{
  "n_experts": 256,
  "d_expert": 32,
  "d_shared_expert": 0,
  "hidden_act": "squared_reglu",
  "moe_layers": [0, 1, 2, 3, 4, 5, 6, 7, 8, 9, 10],
  "routed_scale": 1.0,
  "balance_bias": false,
  "router_logit_norm": 2.0,
  "lr_router": 0.00162,
  "norm_place": "pre",
  "rope_fraction": 0.5,
  "parallel_block": false,
  "init_std_o": 0.0719,
  "init_std_down": 0.0829,
  "train_tokens": 627900000
}
Below are experts of layer 4 (counted from 0) of a mixture-of-experts language model. Rows are named router (the router's row for the expert), gate (a neuron's input weights, with its number), up (a neuron's input weights, with its number) and show model dimensions 0-95. Each number is 500 + 25 x the weight over its row's rms, rounded and kept within 0 to 999. Numbers have three digits each.
After each expert's rows: a language model's description of what the expert responds to. This comes from a sample of Wikipedia text that the model never trained on.

# expert 9
router:531498522479527467487481536479469504538513477480493477468492469535481482474527479468465536540522464529476473474518472534507529530498529503490515478514521532513505475527517516506478533475482465527535508484474480478481471478475470522520522537529466480528490534524481516532470469470467520476
gate0:465514490522508525497454487525509496470508504468500515534528513441516535513525538513485470492478470481499491532516531435491460439541494496511488503518472494488505528489473555519484463490499528511482490508494516475537522491481525510487502530502505536472501471515477518446520496494558510510
up0:481535528517513481465464521481472498475473447446475487459480521463495504503529489506476527538505519487540472481493529521498496464481516525446511493524528510466514498505537520481529477503485524452510490474489509508515542511484487546509459532520494513500525530519495535493497535478463479461
gate1:537488486484521485514503477521550478439479507503508496513476557484476523493495494493473451486533523472516488493486511521503489471445470482540488512472487550512527476501513491529471512504467513484475484528489428538546506522532528514483501520494497517482537501484487496467488516534486464524
up1:515485466488501491495530478514526506490492526511479481467487496452486517497546487517489524503513521526460479493536539518522461459455490487493543489507532531496479495529491549460490513541511487533509501524519511513495481465547498490479481493487515538470549507512503523460479472498434494547
Function words before noun phrases. Prepositions and articles heading a noun phrase, mostly the, for, of, with, against, per, in expository prose; also odd mid-word pieces.

# expert 34
router:482536545483509509535507478534512488506488555485454499518499546481505513502500500510503497513506474497510557521488511452447475495534507485510508524467471506497518496474489498458503469553485498472458458474542493523506506491486488484542486508503486458524563515502544517490489523481509456494
gate0:483467524501488526480515513521477483483500522477511538515523457522460470522490523502469482506488492518504473467500503502529553462517505512474482561488500580522493527455487485497497490511489487530485485452514491514514502517475492505583521512529506465474498530463508517524527516522486508522
up0:500463531485495483471494531466466516512516502489443483510518479538529504557463484495455508532484573508528520497473525478514498509466461496510460490522433475514500510539475494500531496527516504512520517511460517473510496514504497504510528533496501453504528518507513516500522517464532466509
gate1:517508486493523488487458462483515515524469501505521538525483574474512497493536531513554469513504521513515537508476472530512466523527497463512476510544481544515496484510471502493471471488506548529508519501467502525466509470508509482512475507483499513513506526543550526510555499509504514455
up1:499511557499514475537496445462506553504495530468485465548541460466483491497540475481534519501508470466494501498519527492537464510503459481479486515497516473450508495546531490490492477508510504507479517539548472501479482514517544510508469497502504513517493480470463526525498509506482531481
Clause-linking conjunctions. Conjunctions and relative pronouns that open a new clause, such as that, which, who, when, until, and, but, However.

# expert 54
router:499497517506509479502526504526528511488458515552475529532519523524443511484506475500493516563494475510489465473485494514516479491527520508516524440522499483492504552499512534478544515480454503534518458521520519509499471511494483544525508504510481464567541476504504482512477504520517468490
gate0:481496472504497491542539493502496524502488473520499550491521501496457557505517484520494517513485500448519507530473510480479476468506510491504490442501465500493535545464483505475541530463528525483448479507531557477512463529490485506477506508521507486533530495501534531522477478488534533483
up0:498443491499470483511445450478532494493494480459484474510497518514496492509526494524443513515507518485544520483476537467474517505491481491459541502527482525492526451503507472508526526453496512495531506517453505482495518497551484502468438527476530497475507512496471489468504522517519478492
gate1:529502514498502501523529522503491556469483459529512540490467489504489506533527525520515453549523513484507511506481495511462449514468480511485517477535519489526486515513521560467521527515514506510486459532507516487519487533476504492482485546453514512515482513465511504485511442471556486498
up1:479520494547514516537478555462488486510485499523502550449521519495561521443477521523509464496491493512504469503495473529494486504498502524496561500497500516546501486483479503481515496530529543519470541520489529492486474483522490504509443505500510507482478509483498535489559527496468516512
Word-start fragments. Short opening pieces of common English words such as expl, comp, inv, psych, or single letters like m-o-ist and n-ortheast.

# expert 41
router:528505518487520471485475529489472510538506478482496475468502466534483466468525484465474534537525466528475465480523463539509524527506523500488513482515522529507498476531517515517476534470482470532529513481475483480470470474475466533523521538535464479521494529522486515532476470481468524469
gate0:480479489481484526497501494449508513470491492481497541512486515457559521505447507543496466508503446492510507519500537481493472506498512495500492556483498440458506492476459480502513496506514505471463498509561514511547515501520493521498431482493512505466533484481494510463507515494494509536
up0:510513515524465494526451537482509513497548487515539484509493458465494465513482548491520507495496525518516508469515490508530459488450546526490478503458475501479468501480517511445508512493461527515482549496516506489518490481521518527506490503464478512534501468475473526492435462485512491474
gate1:477494480495470509540476470491535465482486522500518475505457504467489557489510501517524468500475522485506491524510533490473538495476478501520486480537498487540475551443452509503504455501494517479507488512560470493528512519506515511508488476504492492501495430448523470503490518508512504549
up1:524470501526501516485493482501537499497506501536526497525540477525472465485476552487485508475535468468494481507484499511506500490518530482515466440514546492481483532513496461485485506506482481491517557516527478480528530473502505461533535465486503512525488467483492515548483514493456441457
Place and number words. First digits of years and dates, initial capitals of place names, and location words like located, town, total, Bank, transport.

# expert 6
router:497493513511518506476506505499456473508471539472531572485504458484493485502504547479492506436493559498501520495520535494494506525455481525487537545517497532512481476486472472492489447459508469514498533497503469515475517491512479523494499466486501523484457480504517533477475490476491462477
gate0:493520509492504527501470478523437482515470551489517521495508455487501511478536516466485467489513516486523515522504490504494494548505521506445524526502529521492478501496528565483518530461570497498464472500523477508504496481508453486539505501452513491494497493521502545476524487460526474507
up0:515447551510487493530516435485503497501508495504531508546493463484532491484509477457494474453494505460496514517482517470484558477483499516502492495445487547474497536458491524536484492446509528514465505491460501506498465477537482482487508510467462503498521485486509536508501529495502507509
gate1:486507494533470507501516503524462494469502488502542506469516475502535473480461531501507521485510487540489496551527536488463530509496523489485529519559525482502525455491518511477515503478515543481514506476545481523517520437504541466493458433501513507497468524491521496465500497498481466499
up1:486516507481512463428517492471502443512524495557463494488544478522516492552503508527479517522507549517533500490514474530514487484473499493539540481526501500473542491512456517505492461513495522479482505486509503486475510469494550494474492511519464484525540507500528526488457514494520536503
Table cell separators. Pipe characters separating cells in wiki tables such as sports results, election results and squad lists, mostly after a number or name.

# expert 53
router:507496492507507473447494497505476459453493460519475507477521478521499501551544482518503499500545487496478463495483496488503545482477505473545509549547530483441499498511485458518462480509457481503519512516480472503527499527490498536478492495484484512517480536499471534524510517468491485441
gate0:504505476473504497474504528496518477474479502473527446494498484450537484524511489489525482495512487503502505470508463474494525477474542476527494503529447481469466529501516446545518487571517523490502512489460461509504538510514491499487498479535509506433498472531481469468527508496478500484
up0:513502500519495492518498493520489488501501499486478466532507487472505519508460523471483547510456505525541486520487444490462508446457480531504485472497471481506456469472537492517498506521507496539512480544463525482524509533540458479463508472504473531459503512490490525463495468513494448521
gate1:462496445505494466528518464500486498520494510536493493545548490474536514535493500538491514490511484455439566479507455522486542451488515484502494491493491488479436486475486470541492503534518472507523486511500529501471513542481520503488501512500532518507474510503488519505475531508509513480
up1:527488484477517460503527494466509464519514525534553447469485532549536486449456465533515477498498507487500465515513495485473503541495516478478511465462456467506466504484529515506478494489479534488501503449500505483513511486482489481503474493496550535521499467487463495522480516465487524515
Hyphens and joining marks. Hyphens, en dashes, slashes and apostrophes joining compounds, ranges and possessives, as in policy-making, 1944–1957, Khan's.

# expert 24
router:531509519480517468478475529484471516537505472475501476477497469534482460469526477469474532535528468526471466479521462542513524533509524499490514478521529526511498477530508512517477535472479470529529516480479488483472470473478463525520522537536470480517487525517486510534476468478475518466
gate0:462501457518439529515499443494504495495503536559484480490491500512500517507504488534495466490508526492553505538499492446495465481511481482532497481484483493473511493495489459475521511517511496452475518487522524499527478508553538499522514446490521528504507469514543508518495502505525454542
up0:509505517488460490530525440424482502504479476548486497492477541507515504453478494481539527504496502479520443532507550507490515488514513472544504460500567517491504469489519551488523487488505521502490491513501499515499493501495519458472522526534510450488519514500528498499535492485487507493
gate1:485487502504482552515516473493506518486526563524496512483504512490521534523484509490484463512479513494524536552477510493471513459482499501522457541526489479477501507482474480506535504516515510511437507530518506544533486528557502499476529467483534500472518464505561516494486492484544503528
up1:528478509523434516486461514429506505528496485490441525515488519542530469487499526553490496507517501468498489456510471553491475499527531504514486499497510474485510531503504520487538490507513499495498480541506498467502495491519463511493510491467541471523524492501488572459508496473472509497
Buildings and list nouns. Nouns and modifiers about buildings and places (church, complex, floor, listed, memorial), "of" in "List of", and some article and number tokens.

# expert 21
router:525484540499552484485507528520464520533537499496438516508515512496461499484481452454493520499488462519482487491495484503535536514486509496499455487535491523517428461521557490503481527515494510497510548497468473500490502488475493485502518516527532478507506540522451536504492488484475487495
gate0:481501486518521498503490441488549478511534492543471514472511556475548513451501522513555497519487473484537485519531447503520517510495520496464524502501501506491485518490501500514476474494498504483463500483486504508522466470443526497519547514488534492485485484526496504470498551459484540475
up0:485476512498482464443494520501486488534477485507455497520478478488492521519479534538540465494481504447487483503500553526517545526476521507525503464499501497534522480543482484504480476491490552519517539515540508512502481489481520457496461509507509484477489536541488469478517481526552465496
gate1:461470541486490524517490500490550524473511518510533490544504510468506521506474501564503509481510535494532542538505498485519460511516455466517478498481510481513493477516513493535551490507493467511498514503511461477539510558515513506476508486476495475527535516478500484470488542538552475516
up1:536528448504463474467515484533462513514507483517482548482505497512503499518543485457505478528477504535479488480498482506501506482512562529490545473490486525455530529503460527476468510479502494510494488557484509504482540465496492514520489517524490530458473470476533525495529469467482503518
Capitalized name onsets. First capital letter or consonant cluster of a foreign or uncommon proper name, such as K, Br, Gu, H, as in Kantele, Bragança.

# expert 45
router:523554460528516506491497515502493491486502524509483510501509460498471500522478468518518514515484523497473529503498538502445525491518531548478462447505511515532463558498494506533493515519497577499517491539487515516473514507495487515498518542472475495522483442524530530502537498535499501516
gate0:491529466550509496511487495540504455515493478514505524522511488504486478525508523505501498519524555514501547492530524485447498472465518504533536447523475502545554492502482473495516472520473538488515460506518497458474529489498507518486485542493555523493517475486529516496509502464470502536
up0:482492472497528512541496462481521510462459536487469506519494515471447494481544483506495510453514456457477456509479486498492449512480503505491544453488472541510530501502522484504510512475512490493469504524459532512511507525479552515494479547547505491482513495502505466514500481474471462490
gate1:518504521477507554442502479491485540490486473507477503519509477495520540520544565490525504480490490531446520477517518519514473477498537500498468489506468517474530530461459502499518512550466505517526465512521477513516461451498463494518497518490464526509492478516511531473514472518523483506
up1:515544506479508533523503525455484463509512531459541455505500558519481552548509487502502477501516533522481517498489488527503500524499467454507502491536460486546502519452490502505476535497496536508512499508489446512480504460454501500489480509502503502540523477505487478490505465538513539483
Word-initial letters after breaks. First letter or cluster of a word right after a line break, bracket, quote or hyphen, such as S in Siege, Tr, Sch.

# expert 58
router:458500503491490503483486460500522496473530511532522551570500510516512489491506534533509487469513469461509485541510504501469481484519477518475493543463494548537492456501468544526509546523493563516505479494472480491498522526487514484474507517487501528506548491480537486503532485532486516510
gate0:483534507509484540496489492495468499497500522496520535553526517488476471485544540524516512479496496477538472509552470495490522517539478508469529511505525524510524445479522497514539508514510548483546481529477509506504535508523549503481500554472495508516521540534532527523531491504530525487
up0:497492475486514506521484458541481518500496500512465485479483489568468424535517476529524460509531502520459533480506544490453498480516510503470510532494506531567486508499477501475479506519489541484490514523502504518501456527484449486508489521503528512474517499484479530473486494477476514520
gate1:523526510477480539485494495483470491491500544499574532501489485528484492514480495498497458513490509455437503542521459531493570508509491519519493518484523466507499480492474522488510499489488500494511469477484474539497500537461458538494471503484505501516526512466513507457469486455493515538
up1:489513501520534522497432512494470487517529510514517528507496537520484479480526443526512476515534495475516493492486514512519529471524497488508515509481499501468518463523502518440486448506475584484486507511488504523524453501520502486518462511486565528491531487522522493491464530509512516503
Year-initial digits. First digit of a year or day number, mostly 2, 3 or 1, as in The 2019 tournament, On May 30.

# expert 1
router:524507516492492464476468518518470541521468498474522471515509461525521487480506497476504513576529493499495494477518475534513494533517501467463551456525517491490506481525466482518505537503484470529521514520497466443491485465484496482506504530522466436523507544506488496523479490473486523483
gate0:526501508508502498490476527478516466462538520528486512519446526468497508495501517535523498487475549492505521530495531470531506519511537508485471496484467492517522514508509514523500493523511495482468492502535478547539521526519527482494497520449524525487493488477554483489554564530525503558
up0:487464475454534476488504518491463504471502444484507504506502532500482518497473467543479516515461528513491479446510497524445476472525495508534498520520476496493504481532527474491484496555496504523471482519501498513513511489506471540493470540546516537469551497488479542483522460499495473477
gate1:456513450454528551523515498440515511462544517526518525503510533496514505523475504515514489444496525486542527514520505466473531474507510502493452512483492495481499507516501473491504492510490515468493515494532487464513481509553561480513517520499500548514494513497486493498474519513536486556
up1:543548495538489490447471507539427488496504527490492488506552516518506495485503484528476508545491503487489493464461527503549502486484506485523513507509522520449494469501499512470549553498502482500548479488466520512521474485513496488500483534510513525462514506500497506453538513537505478515
Common head nouns. Everyday nouns naming places, works or institutions right after the or a, such as highway, station, album, school.

# expert 62
router:533495527489521469485472524487472506538514477480499478469497466539487466467526486467474532539528468528471468480522464535508527523510521501490522478521521521512499479530516512519477530472480477538530516480471479483470465469473471532516519535528464481518489528520492521536474464484470517470
gate0:439502481478456499542511437526490505473526512487507506513492539477542522508473522493506454467513522475511507522447531532480488495496539505510458522476497470500495486480509517519517478502492501512490504537532553526506511539528497504488451447497552510522495457501510502501503505483506467516
up0:511503497543494470488534495481529477496514453512476511481469494492502559521472483499468493492502520461516503499559501470523489489499503519470520517465454530484554486485520486508474489466509473500517483495499489506520505533500486477470545472533450491475473480479493455489543518517526439466
gate1:455526491522458505553501480504490525464468506525482507493471523465512509526474502544535445522503545471534540500518555491505506486505513516529497547468467515488516503481496490488498500490491506475536513510524528491519561515531520505486459488502498512469509486486506468447500515489498478550
up1:510491530517478465500488500527509478502491512506514475489497481476474500509508556503558459528504524545520515521446436479513506522458535468461485488484506469533492462528472487517452481496498553477542511485490503500492524474506541494499517476489490510499482501484477506461522522507498554530
Leading year digits. First digit of years and numbers, especially 1 in 1960s or 1935, plus digits in chess moves, times and catalog codes.

# expert 10
router:530496523494520475484476528490481508532515473477505476469498463533479466465529488463469532546522467528475459484518468547506515529505527503494515469513530523507503478526515509522483532479483464527531522477475477467474468480467473524516522538528473481517488529524501516529474471478470525473
gate0:453511525487471504516489478493526501482509521518490502490498536503525535509497504519559460499520509488558480499491502485498475491502507497514496518504482537479545500487514516497492506499534520469476494555562465499550533488500509512517478442488470537502516493489501495498516553563510477558
up0:490514461510475468509449469502508479484497488523476480468496510507497529523486490499449510476514556477517538518467539482476466513508551477555524509449541521488488515494514483477509558487517479477532483506485495494523494484492515543520523520477514460493491540530506462491498491505542519476
gate1:454510524491474525469473463492496467498505486516515485507486519470493521527479503515524444526512520447532539558491543501515463479491516517490513493505498455482515513468510549508503519508481525485481541499515490515497495526510533476473501509496563482480454442480503487475533494477530529508
up1:480496520477519487498494524534487503476515537482545503506503504508473476488466462514479475478502482485513514551521497494503486506513495521520486490513487527504508454501498489477453505512494501472513488523405521434498491432484469472551513493522500481522499528472513484530446485534505503494
Section and clause breaks. Line breaks, commas, periods and colons ending clauses, headings or table rows, especially after "Total votes |" and === heading marks.

# expert 28
router:527505518485523473483474525488471505539504475488497474463501460533481469468527491465475530538522466525471467482524463537511526524510522498486519482516529525511494475531513517518477536476485467529530514480472485481471468471471465530525519536532460476521489527524488516528479470484467522470
gate0:474495517521494539474513451518495485486518520490505515522500489478493553491486525520512450489547537479517493480453544501481470480489503489514434462495494531530515471461470529497498492503512513484456464548538500500502497484528539503499499478506479549487537489450502481474489503498531472484
up0:532468506496537532506451519490500485465498464519463497518525464537490519517462499495490479515517488502503473527455519488501451462464485477511484504491476492509511461489518472508477501469501533516500447498525529461503516536533488509521466498486481513482480458462515529453491491498427519495
gate1:489524468503513504494494477521510481449554520433521516539475497461498552455475487509522482524486510527543529521500525491489505470503467480502506515499479466486504498474465475497493516521466514510451475526492486512527513517517550486450500483502522513501516468461486506463530524451521488497
up1:475543489506464503479490533520523505520511487471485437498475515480529490479463531498506531482480489542473484498497468489508536463521463521531517486537518532475525542513504458504475545551497456516519481497507499503501524471523462550502531500517474515509470496515480501486552492506480478535
Institutional and topic nouns. Nouns naming organizations or topics, usually after "the" or "National", such as Press, Society, Museum, Party, crew, help.

# expert 52
router:531449503542501507469509506494460520515474517471491541514565526493499514493496507462502478529491496545510462530494493467482491513548489505502499475510513459553508515476528468523488508511452503484482484500482497512479483479455496507469468537532502534485472553489539519483500544479502523479
gate0:486486444511527459503524503453528496476512527477512499500497495507497536483486520458493504515504475472548466505481487474466474460495463529514508490503533492486465493488532500504509546523489502438480498568479497533477524517456493522478491545497468453473514492474469528478520514489504520499
up0:454512504520503475471535476496497442499540517486518513485502506473549483542516461523541504505484530508481468530507473528471497480522484482506529538507531514519492500534520492481477501509474507517518463526481487470504450474542512501473510448509491523512514481462485481547507460455481475471
gate1:479520510484479508455500504484464503520517492473475509549539488487494562514504487503477481514478518490512526507517546508507481443522466513498481495476480493548512525487534484495501498526478458492518453510535440553458503530489524493446475528499478530490500490473519479477482496495454496507
up1:469519553481471513548485492488521527504487485506485465464533513512510515526524507497512501504498483477502502508508499492488494495470514513530507540458511476491467496459492441469500512493511504488526515518483499464519510512477446495514472551538466446487485580462528492515493456467496516500
Heading markers and breaks. Closing == or = marks of section and article-title headings, and the line breaks that follow them, such as ==History==.

# expert 44
router:470485490490477510516462496481479512502493507491530465495501525487462496551498493496507503454519523473521514490511573471506478502467516497522524446529511533500489479475508468508543473477491497513518531488487530478480488523483504505474514404503492517494486454530527506447489503477497462500
gate0:503555471468488460497482520525508525491513486496526515470453487499474530539465479457572488495511479492496511521519531488530500476502485501507517510477490498518459500549471522478528523500499513545496531505509568493503505527482513484561507520460491527514491493529551496510530509502505527494
up0:462477520486529499535438498531456477512525478508505506508478473510471517453479538473505494492511500445538506509467518462484476480491516465488482506498483519498503509483517504520492483520473498475498489504535479492482485510465483496476568495557469516500491481464533537504554555482507493507
gate1:495485534489530515484485484505519521497544527518490484526512475504461535461522512496481462466486487497517491529495478515512496467549493564451517476479504492518481512489513520507506491521465501542515486496504500504452546515449511558513476480461551511536498494517553507493530503511528517470
up1:470494467551517453481518502489460548506493525495526482575508479466475494465488522512501467539484520486503513474483533492515500469508493502520499513456498473547516504460523497522520502508537501535501519485494498533504519483438460506504541481496502528498473530495521467503482553484513491523
Table cell separators. Pipe characters that begin or divide table cells, mostly in election results, sports records and lists of names.

# expert 33
router:479516464477515476493486528480474535482496489489491493474493469519491490443439525507482486508537498488478487504505487538527481494523516446537445489468503516454518515520473512541495507470517482511523491523468461474487490467509499513519441516530496527536497487466512523522443470500509488482
gate0:501485509528519503509536475448518528487506555528514505489531522449498541555513518515508502508487501513505502513532475533516500463469509485505525493491490525482505459486483485503473498496465467520575487478477480506520506516484480510537522559535463534511520474499518539496473519504531478461
up0:456508525475467513471501509457509517503496468491472533469512499529521552515497513493485485461507494515531485518498542485470507530487536538475459499531526494446493475524491493468509509475481479461513552507523547472482499496484521494517505455522514445486474519475491476480491485486453538490
gate1:507503484482476516472488537484486543516531529502534524474499498526503511503500457526457496469540529478535498535511523511482489531529545493518496493483518493508505446492524491503476516511470525484503545524525553548511470528467500474475493474452482495506513520458472544504462498551506489503
up1:484548504463477528520524513507481491495512471494524518523525490490537502473450505476491490455457533510480500514496505496555505486531546507544485499479477525514475507497485548527512523511492534472496540522533504519464502449478495489485449505470487520544507461508475514477492480444493480490
List dashes and field colons. Dashes opening lines of infobox-style lists and colons after field names, such as Phylum: Chordata, - Released, - Turnout.

# expert 31
router:535504523485521469488481534483477503528513474475498471464491471534488471466536497469472531552524471526476471486518466530503529520506522506486511479516526525511499482529526511517482542473478466530534524475477488479477471482479475536518522539526462477522489528521484521526475460475471525469
gate0:478491527508509568499484457490520469488503487505521491487524455514498563497479497514519464469526537477533516511498559488497541434472477505470558530481496467517501479472478504493514508510527512477493472510523469486492528543470544486513504474475516514483481505483513485483512500521520508527
up0:523529473502456477486506518520480492512508477495499469491535542534536505535504459513462519523523515503531537569507515463521474492515486518494473542508449507475506519505543549535480490473557530475522496472452514501504499519452505467520499502518512525535509504511485489493504482491516518490
gate1:477484491505520544516448437491527516481511506480503548513504514497498525527470525543511466481460496471528530503497485460518521454495470503486496500499511463491490474478488508520531457493506494516485520559525495547516512526525506519486526491517538530486507488481498514481458549504551470511
up1:544470513473459515451487493501491535507484463457525483494496515466483497508476462499513496495524482501517470535506481465464503472506526498481522529493526479528510502526548486528490493470552535520534503492486523503474473525480471509526495479527557481543479496545488488532484478464476478460
Tables, dashes, technical units. Dashes, periods and words inside data tables, episode lists and launch records, such as flight, Open, Pos., and lb.

# expert 8
router:530510523489522472484474527485476506540511478479500474466504462535481484463525484466473535539528468524472462478526465537511521526502521500484516481517526525506499473528518515520480536473483473525531515484476483481473471472472466529523518536530462480521489531521486514528474462479466519473
gate0:476527478484543497495482469501548487464536489519494498498479545441484514536529530497521491512495519479536506539490521455512489485468489474503493512485468490479488530492490485498498487512481488443477532516488491496483502499505548483534457489497501548512509506519465471455560546476516502537
up0:495466495489492443516500524494495529508484511513501510495472526487464446526505476530509514500554467475495469545464498501553475519463510545506513520510504537491484507476565552506560537460467469517495481497543468488504495479507512480492486516498461510508475516486500485508491481521508514509
gate1:498480494474444486504532507492555487475527500472510462496483504475526536522494502543517433496515508501528466509522551509493515485526559498520519469504483487480529505493492527477497484511447489492450467522524508482486526477529532524512453492501500555510498493523480526475544497486504495518
up1:576521515518539506452500543539477505563498568487484479531514516522475480523496515521501473512526500503514512486486482482538493520486503498493492484502521492491529519459499504528461448495472470530512523496502537503535507516497514471539471484500494524468489539508491555510511480504513493472
Abstract nouns, letter pieces. Common abstract nouns after "the" or "of", such as threat, decision, order, plus single lowercase letters and digits in tables and dates.

# expert 57
router:473450502473496508494537472488521477493510497515533550502522501483546494488462527507541470472493487460522491539498494492519512458528515524472508533479511480469492547483497519488488509527505509498516469471484503520505548517500513476503427511458518539491519452495507460502539506544503492527
gate0:442478508472474536455521476489480487462564463485525485481508545540495502510508443474502494486477485457495483513470511494506450440486527484503500475500516517504493510453521517493456475503484483519526525483515498508491547481499509506478483467499511508501548479457519484512518484470517516497
up0:522520529495462498529518510535484551477531502495460475504448501517504497474489506482511510514478515502528494446527532501489493552524532475513487530487503488495543551528493531489525504497528478504526497523505505467446507483486484480539485519490468466518561506524465488471525531527460518492
gate1:531515529515467523513493487483542479511527490516517464473527510480490513504479468519489527490502513473534482515492517497481523492486449531507448529483549474475478489498513525487508436476512509553537510506511493456499515515448494468502528510484521518574532476529532472510507505524520512499
up1:471495525504558495497518470513525505483480526537583504502504444460495480500478511523530490502496491504489514482510467498464548486484481517487489501485503518493448499499485506512499489488504477511523572515491500525487517503509505501525546527483541507510464505439509460518465477545470492505
Year and date digits. Inner digits of four-digit years in dates, especially the 9 of 19xx and the 0 of 20xx, e.g. 1895, 2007.

# expert 12
router:521497528466503492534525540456526497511491507516505428482504495499522474538478555474502508444499481554479528531503479493494524529483525565502500476519508490519505484508515501499482521476527544528502526513504460504495509487455484531534528504517530478481502537516514524506502494510489532452
gate0:486488486480506506515542512547472498473462495485541477505464516490508411489488487548526479502477497507512481535457457473489496552498488514559490505486498468520514538496491508484510523472496514456491446507507519498499542521497477535516494498502500462475526460475484503519518502480512487480
up0:475518519459524509515521515475525489495511500492488461521562486474487490550468531485509516492530523502490532521518526522550539526461498468483493522560521534486490517526527476526474492549504526489504505516474462509503467512454503506530528520510474505460467506496510481446490517536489506507
gate1:510475495442503500502510508527517514538491527523534478464530535522537504529470562542526456444497508487508517523528512513482509522492468536464504516507522483472514488490496465526496444492514523499473525479504500528495542509467527505537512505476530468479538533505521518471498496498502539500
up1:488474479491501474501503522538424460503485491480514495532434486483509496525487465494549481506499510498471508472486522495545486495515524475531495464487483454484485496521495518494525507521512490498530455510522475527489476473526501485462465495475464471489529483508461531527504454439487502496
Al/An name pieces. Capitalized word-initial pieces like Al, An, A, Y, Mal, Cal, and inner al, mostly in Arabic, Malay and other foreign names (Atalanta, Kuala).

# expert 47
router:528496525494525477484472528492476505534509477484498473465501459536481459464529491472477527540526472534472465487520464539505523516513517502484511471520526525509498481532517509517477534473486471532531513480474478476473465469477468526517515533532466478520488531520490517531481461476468525464
gate0:523522480495493484477496487485489488422509506521464504501464523471507543518517516524543418460516521500515505514467543495491516510500519486473498516485483478524518500483467526523502479498530526476491486507547480482534511512539508500479491460499488528509511506518535486477541507476543540547
up0:505457447487535493476527453512472522497475523504491465523455500491442508517483469519520453535534493492455524532517483518494503491488508519473453455474519493535485451523498514513469521512502477530493544511514498502482513482496522480466479500489482456503530514464515492528466489478506534514
gate1:466501499460445487486537507531518483502533510479507469525481502493507519526506528551548501527485513516550537498471582488495491479490503510499523492497479532504501517503522493496551475514494518434514475513500490518527479550528530475500497457491537531500502495482517497486501512472540516509
up1:485513525453480450525472502517495501487511497556483492524516531471532541498490501514520506462497508473494500503496509504499460496485500479454439471496494511499562449464519518530546499519486534495499527470489502499473449481499505513549485525484500508475476507451460480519495490466514525515
Mixed stems and line breaks. Line breaks and dashes in tables, plus word-initial stems in politics and names, such as nomin-, Cl-, initi-, Congress.

# expert 32
router:539514517501524466477456510464488525539502478467511481472495492540482497468512471469486526534512477533473455472525476547514519524493535486483529476509516494504500487520505497541477526487485457524517496479456485479479479492476493533537529542505462482529465520538485518522465483479467519492
gate0:448480509540487507485516494491455441480508486500486531519482487486475541452520495508525470495492524470523504532485491533494501533497501525470505478480547498490483518476509454487506448506506539535485521499543474535511477473535537484447495455512482547510484485521502499473514501536504514505
up0:510490457493457483486473523431506509501508519518520464476538546480532506480512465472566484519518535536520462480478540515487501473493496463498481488505519514484497523517504515478477510504469487514484428521481485492539483518492496509533526487522471533506498464509475505520447479492494516501
gate1:471482487491518513515499480500519501510527491511510461489527514465488524532467558493538475477498529484540513503471503481521466488527496514483499482505457515480496534463495513495525531522505477482532497486520488540537518538531540453476487438485505487470496505508462532456474526486543453518
up1:484513467522472539497477513501551503500508503509505511513466484467537498474490492488455466517469464535503500511487485521513524482520494569470500562508544495504463494525490525551523533495517510530468513537461514487480527459508484494478520522487511515485501493477457501539536470529529509484
Closing brackets and numbers. Closing parentheses, brackets and braces, last digits before them, and line breaks ending list items, as in (505 ft), /[k]/, math braces.

# expert 17
router:481474512505505511521503493522488525481505479563520484478509488490444501503525542491497521455529499522482468499500535556489492495520461486521490476523515535461473499506547518472486544482478513502509507531526533456494480467511506516532515483530483477483570509511503563494533506499488471494
gate0:472505491532482465489498506532494510494535506527452525475512498520490503506488498502501504523519504488525499518540465497489516541499522515487497472495503518459507535489517503495470498506468505438516502488497510451528451483459536497541455421501491543483483463512493470517548525532491469533
up0:471500495518510471537499529496510538466515504457484533500503473502472447498503522541522510503532468532510509496509528546457542540486494461483500503501461523504516495496516506507479524483477540468504534485463491504522478527463489516511484493472541528522476438482494464472515486526555510496
gate1:490493494506481463506491519516492513509505490525482555481514453479477517516523523525512463529551542498515540501456538517496486500492503530505515508529525523492495485506472533481514467506476547511435506495512505467465475489530491503498546513475440513538477522503534492496499494445456517521
up1:482497491481499535507490490527496478437465517474490486520500476461486546538504525467509502527527500511458504483509540451504513537523503465546493505501536510431524438494481494468470490477520513473522463518516449472469472442516510498494523512500501490504484492491505489501506503508468510494
Title-opening tokens. Opening quotation marks and first word pieces of song, album or section titles in discographies, such as "Show Me, Sing(les), My.

# expert 30
router:498536427470510498499521525488475543503501482466463481515500460510499483463466524489479497519511492505467503503500487525549477512517502423528453484489501498464502516513465478540479526479518471507524496508460461481483480479495511528517459498507472519530501490462526514504456482519516479478
gate0:459474469470508474508518512504512505522483497540520469490482486496532498523491482510464495515500527498463495517501528532485462509511515464516500562489549465487528502483459472509546529456478482512511478501497448468490505531536540538531505522516492446507536459507521478479497536526511513515
up0:467458479431451518499533511537511494466480532491487509516503485486485468529501497451475481501519504520499457504477487493517513508495513501475527474455489516522483511518545507486499515494480464490499491493499524518515511521458485494500480438537527514503472433435486479510499532476471505510
gate1:530501464488535534470539527511490526494537523545509486447486510482504518466446475502514505522455467471510493535444516484515497521466459504525503497510519538500478528491517515493507476488522487490547491508511471521491540496495461511495502508496482466484524441497501531455491510520505527455
up1:535521507490506543547535519486511510512482473502496502560485527478494488487491507483508478510534449496514465526506546487455491493535496500506553525499519437509469491507488489510482532462522525495530469508459485517517494505512471501501506503469517527516537525515505556507494513540479435504
Infobox list dashes. Line-initial hyphens and colons in infobox or taxonomy lists such as "- Clade: Tracheophytes", "- Recorded:", "- In office", plus bullets and Class/classification.